{
  "n_layer": 13,
  "d_model": 128,
  "n_experts": 128,
  "experts_per_token": 8,
  "d_expert": 32,
  "d_shared_expert": 256,
  "activation": "swiglu",
  "moe_layers": [2, 3, 4, 5, 6, 7, 8, 9, 10, 11, 12],
  "router_score": "softmax",
  "normalize_top_k": true,
  "routed_scale": 1.0,
  "balance_loss": 0.00302,
  "balance_bias": false,
  "n_groups": 4,
  "groups_per_token": 3,
  "init_std_router": 0.024,
  "lr_router": 0.00172,
  "vocab_size": 5474,
  "norm": "rmsnorm",
  "norm_eps": 1e-05,
  "tie_embeddings": false,
  "optimizer": "soap_variant",
  "lr": 0.00635,
  "beta1": 0.95,
  "beta2": 0.95,
  "grad_clip": 2.0,
  "batch_tokens": 65536,
  "seq_len": 256,
  "train_tokens": 308000000,
  "steps": 4700,
  "dataset": "wikipedia_en"
}
Below are experts of layer 10 (counted from 0) of a mixture-of-experts language model. Rows are named router (the router's row for the expert) and show model dimensions 0-63. Each number is 128 + 24 x the weight over its row's rms, rounded and kept within 0 to 255. Numbers have three digits each.
After each expert's rows: "comes before" lists some tokens at least twice as common just after its tokens as in all text. This comes from a sample of Wikipedia text that the model never trained on. Tokens count by the router's weight.

# expert 4
router:109133082162126105125146156134164117119114125153176132179092068113110147145138131178135079157106111107144099139129098163115152089064112139165117119091144105118136087118134106144086135115138110
comes before: "\n", " The", " In", " He", " She", " B"

# expert 113
router:131134141146159137128103135163132100100115093157134110124098128140161084140167108181127109145140131121116071114144134097143121113095120114158105142149128145147116129137119145171108129158180142
comes before: " the", " a", " his", " he", " was", " it"

# expert 67
router:102159161155108129141152078065130104135073135139120163097164080166178122164125149131100137137134192140157175102175127112109128139150117132124154151136091121152139176106135122109130129157129122
comes before: " 0", " ", " 11", " 12", " 9", " 13"

# expert 103
router:143137120133161127155112137137121126095147124104104151121148117108147149146124175115159172151100126144136129132158075137097116160126143138099105146129100137123095100110142155115121086096127095
comes before: ";", " |", " 0;", ":", " —;", ");"

# expert 126
router:106139132145190102062097144096121086108135139107129138115122107148137142118132156139152131110181166159124146127129112114087080116111180087164119096138106097161133133121120146139128124140122116
comes before: " ", " 0", " 1", " 2", " 3", " 4"

# expert 111
router:146125110073120113138177133157108099197102141103169158162113138146092131153112123116125129117119116130111122160132113148106102149085122125113124130137116171149103128144098166110120163137143122
comes before: " of", " in", " and", ".", " to", " for"

# expert 119
router:111106102135165138101124111179135149144102087115133129104134169126141056114173144137110136132116141151112102116124117112150096153123128143165115153126149156143128174133091124100107138123112117
comes before: " the", " a", " by", " to", " in", " his"

# expert 87
router:135142183085101178167146157129128143127131151116171135143138131123114099106109123077114115090185138138117142105161156150124109129106136119115117117110112090131139140102151140080124132142124126
comes before: "a", "a,", "a.", "an", "as", "i"

# expert 64
router:130099114112165107147101146111137104148057148112110162109076148114154142143143153117168135114156121133101110125134085124136073102170118120117140131148154126156115108113158129110138101167117096
comes before: " the", " in", " a", " place", " to", " round"

# expert 59
router:163108113159111150103103101164127129138116131137145128086110118145128114122113145135138136091148141137134114135075152132111141185129138111111127134092119097136085150108132128141113129147092123
comes before: "-", "0", " /", "1", "3", "10"

# expert 107
router:064117144136105092130157137147144135130147110139153108119154116141109144151128121095155193115153136137124129120132076094117145149115110149146109097128152169107158125135099135111082170138130078
comes before: "ing", "ment", " of", "ed", " to", "ments"

# expert 121
router:151114071059124174113177151164141088143132101116121147145119118141155146137103181117113135145157121124091146128143113133130125116124112112124173089099142153150155093134121134168111126111124104
comes before: " of", " and", " in", ".", " for", ","

# expert 5
router:128163101111087141076135149122096122115126158143119138143150152122154147147138144140161139134105093116121146128132093075149142131113147145106124128139110158078134142136101116153120163169094122
comes before: "===", "==", "ing", " of", "\"", "s"

# expert 110
router:172084125143118131126092088123148137111087127121130135114112106099164135176156118143106115125130104101134119120132133158102117151131117115143106163116126158138108105128076125068074166098119090
comes before: "\n", "d", "g", "nect", "ference", "c"

# expert 53
router:110154130142138159109095165127121106120174151162111131127096083132149157146100156126145132080118101087153095147116146176126143162116124149130137136127137113153136159136124123142157131126149132
comes before: "-", "',", " -", "ab", "itiz", "ode"

# expert 15
router:150149130144106088133111089113143145116123163148154132098123131174150102088123126116145126129107111094128104153104148133149128115142132108077157154085110113137102125148124195106151091115131095
comes before: " |", ".3", ".5", ".4", ".2", ".6"

# expert 122
router:080151104140116094141123134161131170154115113147126126144129109125129145132167126157095159121182108106062113149129096108132096132113128149109097121127081137138151095087135102132114141141097105
comes before: " |", "\"", " The", ")", " Me", " =="

# expert 99
router:157141136096132163149099152120169098151151152071151137155128159117105162111109186136135149136122096113125134129135116129174112124118097072122113176121108151115124131150083154109114087153098145
comes before: "ation", " of", "ate", "ated", "s", "ations"

# expert 109
router:147084094145112111098137143136161145101128127137148163107149126112141091111118115134187115149141132091152170173116158141126120143143112129134147152103175131131122136111139136126092096124148117
comes before: " |", " ", "-"

# expert 35
router:107107128137093129126133148084124117119134133098103123163116110129120163157124113093134114164122109137116077116133144125146148129171134129145097141111104104132155118111130098134165168141112124
comes before: "-", "ellow", "oot", "ace", "res", "estival"

# expert 74
router:166154152139112144139135134120122125148132153102134101159138138135121144114108183098094091137120099119141165079092164141137156091139114104165131111120093127117132086110132125144071097128127137
comes before: "\n", "-", "us", "idae", "oda", "ia"

# expert 91
router:105122102125146159135148111166166109112156119133126119136182119133101123120104154138089102115114140121132127143128128117128136142130138110116141152128128117126153151070196107116137160152072082
comes before: " |", ")", "N", "S", "A", "I"

# expert 65
router:138112166077117131129109140176121086092142099148120134142128122130123087151121109146099142134167098111109109166180125118108118100138085103092128115132129155155112139159122145104123125073167183
comes before: " was", " is", " were", " are", " had", " of"

# expert 47
router:092134126115115132130117108147106089192098110106189163132120162140172146146119163125143131101095146120157126144121133073173122167128095143072143126107128122139116147127151178110122098125097111
comes before: ")", " |", ".", "%", " (1", "/"

# expert 106
router:077108134151105128098162102093089117121100147130127079135096111118093153142139145120138115106110082109145069149140100141127127147156153107144143151127158112083163145143128118118134151147133124
comes before: "-", "The", "===", "==", "In", "\n"

# expert 52
router:142125125169154116126170094177106134171139157107179089116115144101117147094174089182104159140119157125137141107159129127093119132161154090137133091081125114129120137161138143094139144128103091
comes before: " |", " that", " a", " \"", " p.", " well"

# expert 82
router:127108100093082131116146177130119134073161151117140107156108091119144139121148158122112127150164117150098116134114095128147128097095118153138123094128114163132111080082106083170142162113102137
comes before: " of", "\"", "'s", " and", ",", " Award"

# expert 43
router:141130169133121113109135170113120155092144132105168134162137071115102110156110152117172127087123119125117123145148162107140147123131159107151107115112116133093119159097134112120128113123127162
comes before: "-", "\n", "on", "|", "os", "ograph"

# expert 102
router:143091091141148124127148124126129140088102102165103150141139157111143159154162127159132150148112147182107099112102099103109141130135151160164094149125138140150131123114111127114113149133148155
comes before: "-", " the", " to", " of", "ly", "way"

# expert 125
router:091149107119131098149112127082158145115168131071142092150118117103091141129094117106137151131119113130111119153121115108136162129097133123126092101143161153084124130102098169124119117182146143
comes before: "ed", "s", "ing", "er", "ive", "age"

# expert 108
router:168135142162129168150156137125114141124130095121179109119108097135158150099130123115116144181153116119132137146173116152147092154141151111159154129126156067115147140123098120157132141149136142
comes before: " ", " the", " a", " Candidate", " well", " Party"

# expert 17
router:161152124104135117166161084175098147124142149132145131135110172124136143132111082124104115126121104111136155145128090170129076137134135176116125137138119080164140077129141109149101145128146084
comes before: " |", ".4", ".0", ".6", ".5", ".3"

# expert 27
router:092102117160172109148159150168143126132115096169133104127113176123094077072168158159111122152115157152118147114123121136109117136123116145163108140127144134135132137084108114137144151140124118
comes before: " the", " a", " his", " as", " an", " their"

# expert 58
router:096151103135123166124149103132125146116156156120119126093133135114159126156092163114099103107124117151116083155107107130119113141145144147091161150087103102101201136122179155149169139108111079
comes before: "A", "S", "C", "T", "O", "E"

# expert 114
router:115094077089185126125145131169168117119128115163139134119123185110116128113158121147085124119114093164139118109136132117107112093120123123134124131081139148152142150170129115134089157164127130
comes before: " to", " in", " the", " by", " with", " a"

# expert 30
router:127109098072107160132122160139063109113161099129158110155133152142148174146120104112117095181176100136101112171099096126113125145114102141102121153116127167152110130102140143151126152115129186
comes before: ",", ".", " of", " in", " and", "s"

# expert 23
router:130134137144142096160090132100063088113081159166114117103127110108110122161122176143124146143140145114149154150132109103094119151124118141152109112138087109153101152160093133101080125128117140
comes before: "\n", " ", " +", " −", " 0", " 5"

# expert 41
router:142134106116149098092109109117116112155148130085146133136102184136100146126134129111164150132102091113159152096140110139162080145157121117143148099153137134168123130106142119146132124139167087
comes before: " |", ".", ";", ":", " m", " medal"

# expert 76
router:174126088100143109131104129120151168120103138130132130146126090072135119116142118117115126153085083167114139116106137134133114170131125155125110172108109146126163111126064135143117141117147150
comes before: " of", "n", "or", "s,", "ey", "s"

# expert 96
router:165147121151143119112125144160092118137110101121110119125122170158141093120163147149135140083152128103142122153125138143153088103100130097141115157160142109124133075155128149144115132160093173
comes before: " the", " and", " which", " a", " but", " New"

# expert 22
router:145154169115117105118147134170098083173131135122138106162129148169088110128117126120102105121141101120150119125114164121139119087169110121137139141121126118134115165155103140107087120128155124
comes before: " of", " in", " is", " as", " species", " from"

# expert 88
router:123092108141157145091105120122146109160084160112135131142125097140136141133130141115141140154160133085151116165127089074121095075148093148179122136102129101151077116145127129103111142147150096
comes before: " ", "\n", "–1", "–2", "–0", " –"

# expert 31
router:139068095075078130084093148113093076145139118092140115103123140114163175147127122106142107154186130117106095164138101130141086165109129143124115126158123122157106138095111122150084128145115143
comes before: " |", " in", ".", " of", ",", " and"

# expert 118
router:140158094138106128115100113136136129106142092086121132152101165124119124167127129145111124159122132114099116124114127110128126130131169093116098133165170099142128117140170107099093154155105152
comes before: " |", "5", "1", "2", "4", "3"

# expert 112
router:141111109140119148129118117125172099122082091144165107132064136116109184139140130142163140145126113129123143130104079123069116120107059130179147129153098185095154176103104094128139108138123114
comes before: ":", "s:", " by:", "ation:", "er:", " name:"

# expert 97
router:108074103087099123167097095089099112116134136118138128119174109145096108126102105103147146128127117112160112089119075131115162118100089154119089148128125185125099152161067148144117139128100135
comes before: "ed", "ing", "es", "s", "ers", "er"

# expert 3
router:158066126150113129079094146084117177135123137144118151163134123127125096125145192154102127133139122137133111142119103153125178105116149141153127126139138100144115139104112101120101118147134143
comes before: "\n", " The", " In", " He", " It", " This"

# expert 36
router:127120126113090180124175159119116133175160146128113104119125163128122112112152132136102135149128151134116117146131126120111088100095126136133130167143145164142101124142098157147119107119185121
comes before: " of", ".", "s", ",", " was", " and"

# expert 56
router:128120117115132083159131128152179147138106190081090118108108145147141084136083136119164091147108145098138097148140120087168134131144167138115102122118140104172108116121130136102126132130131112
comes before: " |", "1", "5", "2", "4", "3"

# expert 13
router:163180133133151126133151065109120128138146138139174162108121155131118141137143125138129077121131089141106110131127122123122156100122114092165141125098101105125137123162115134100136108134127152
comes before: "|", "-", "\n", "|---|---|---|---", "|---|---|---|---|---|---|", "′"

# expert 37
router:128126127146139116129131132138122089117134102151130111123127140121169083117161138154092128110110106100125096158176166130139108086111136090102147152107136164138102113151097125113142140158137173
comes before: " the", " he", " and", " a", " it", " but"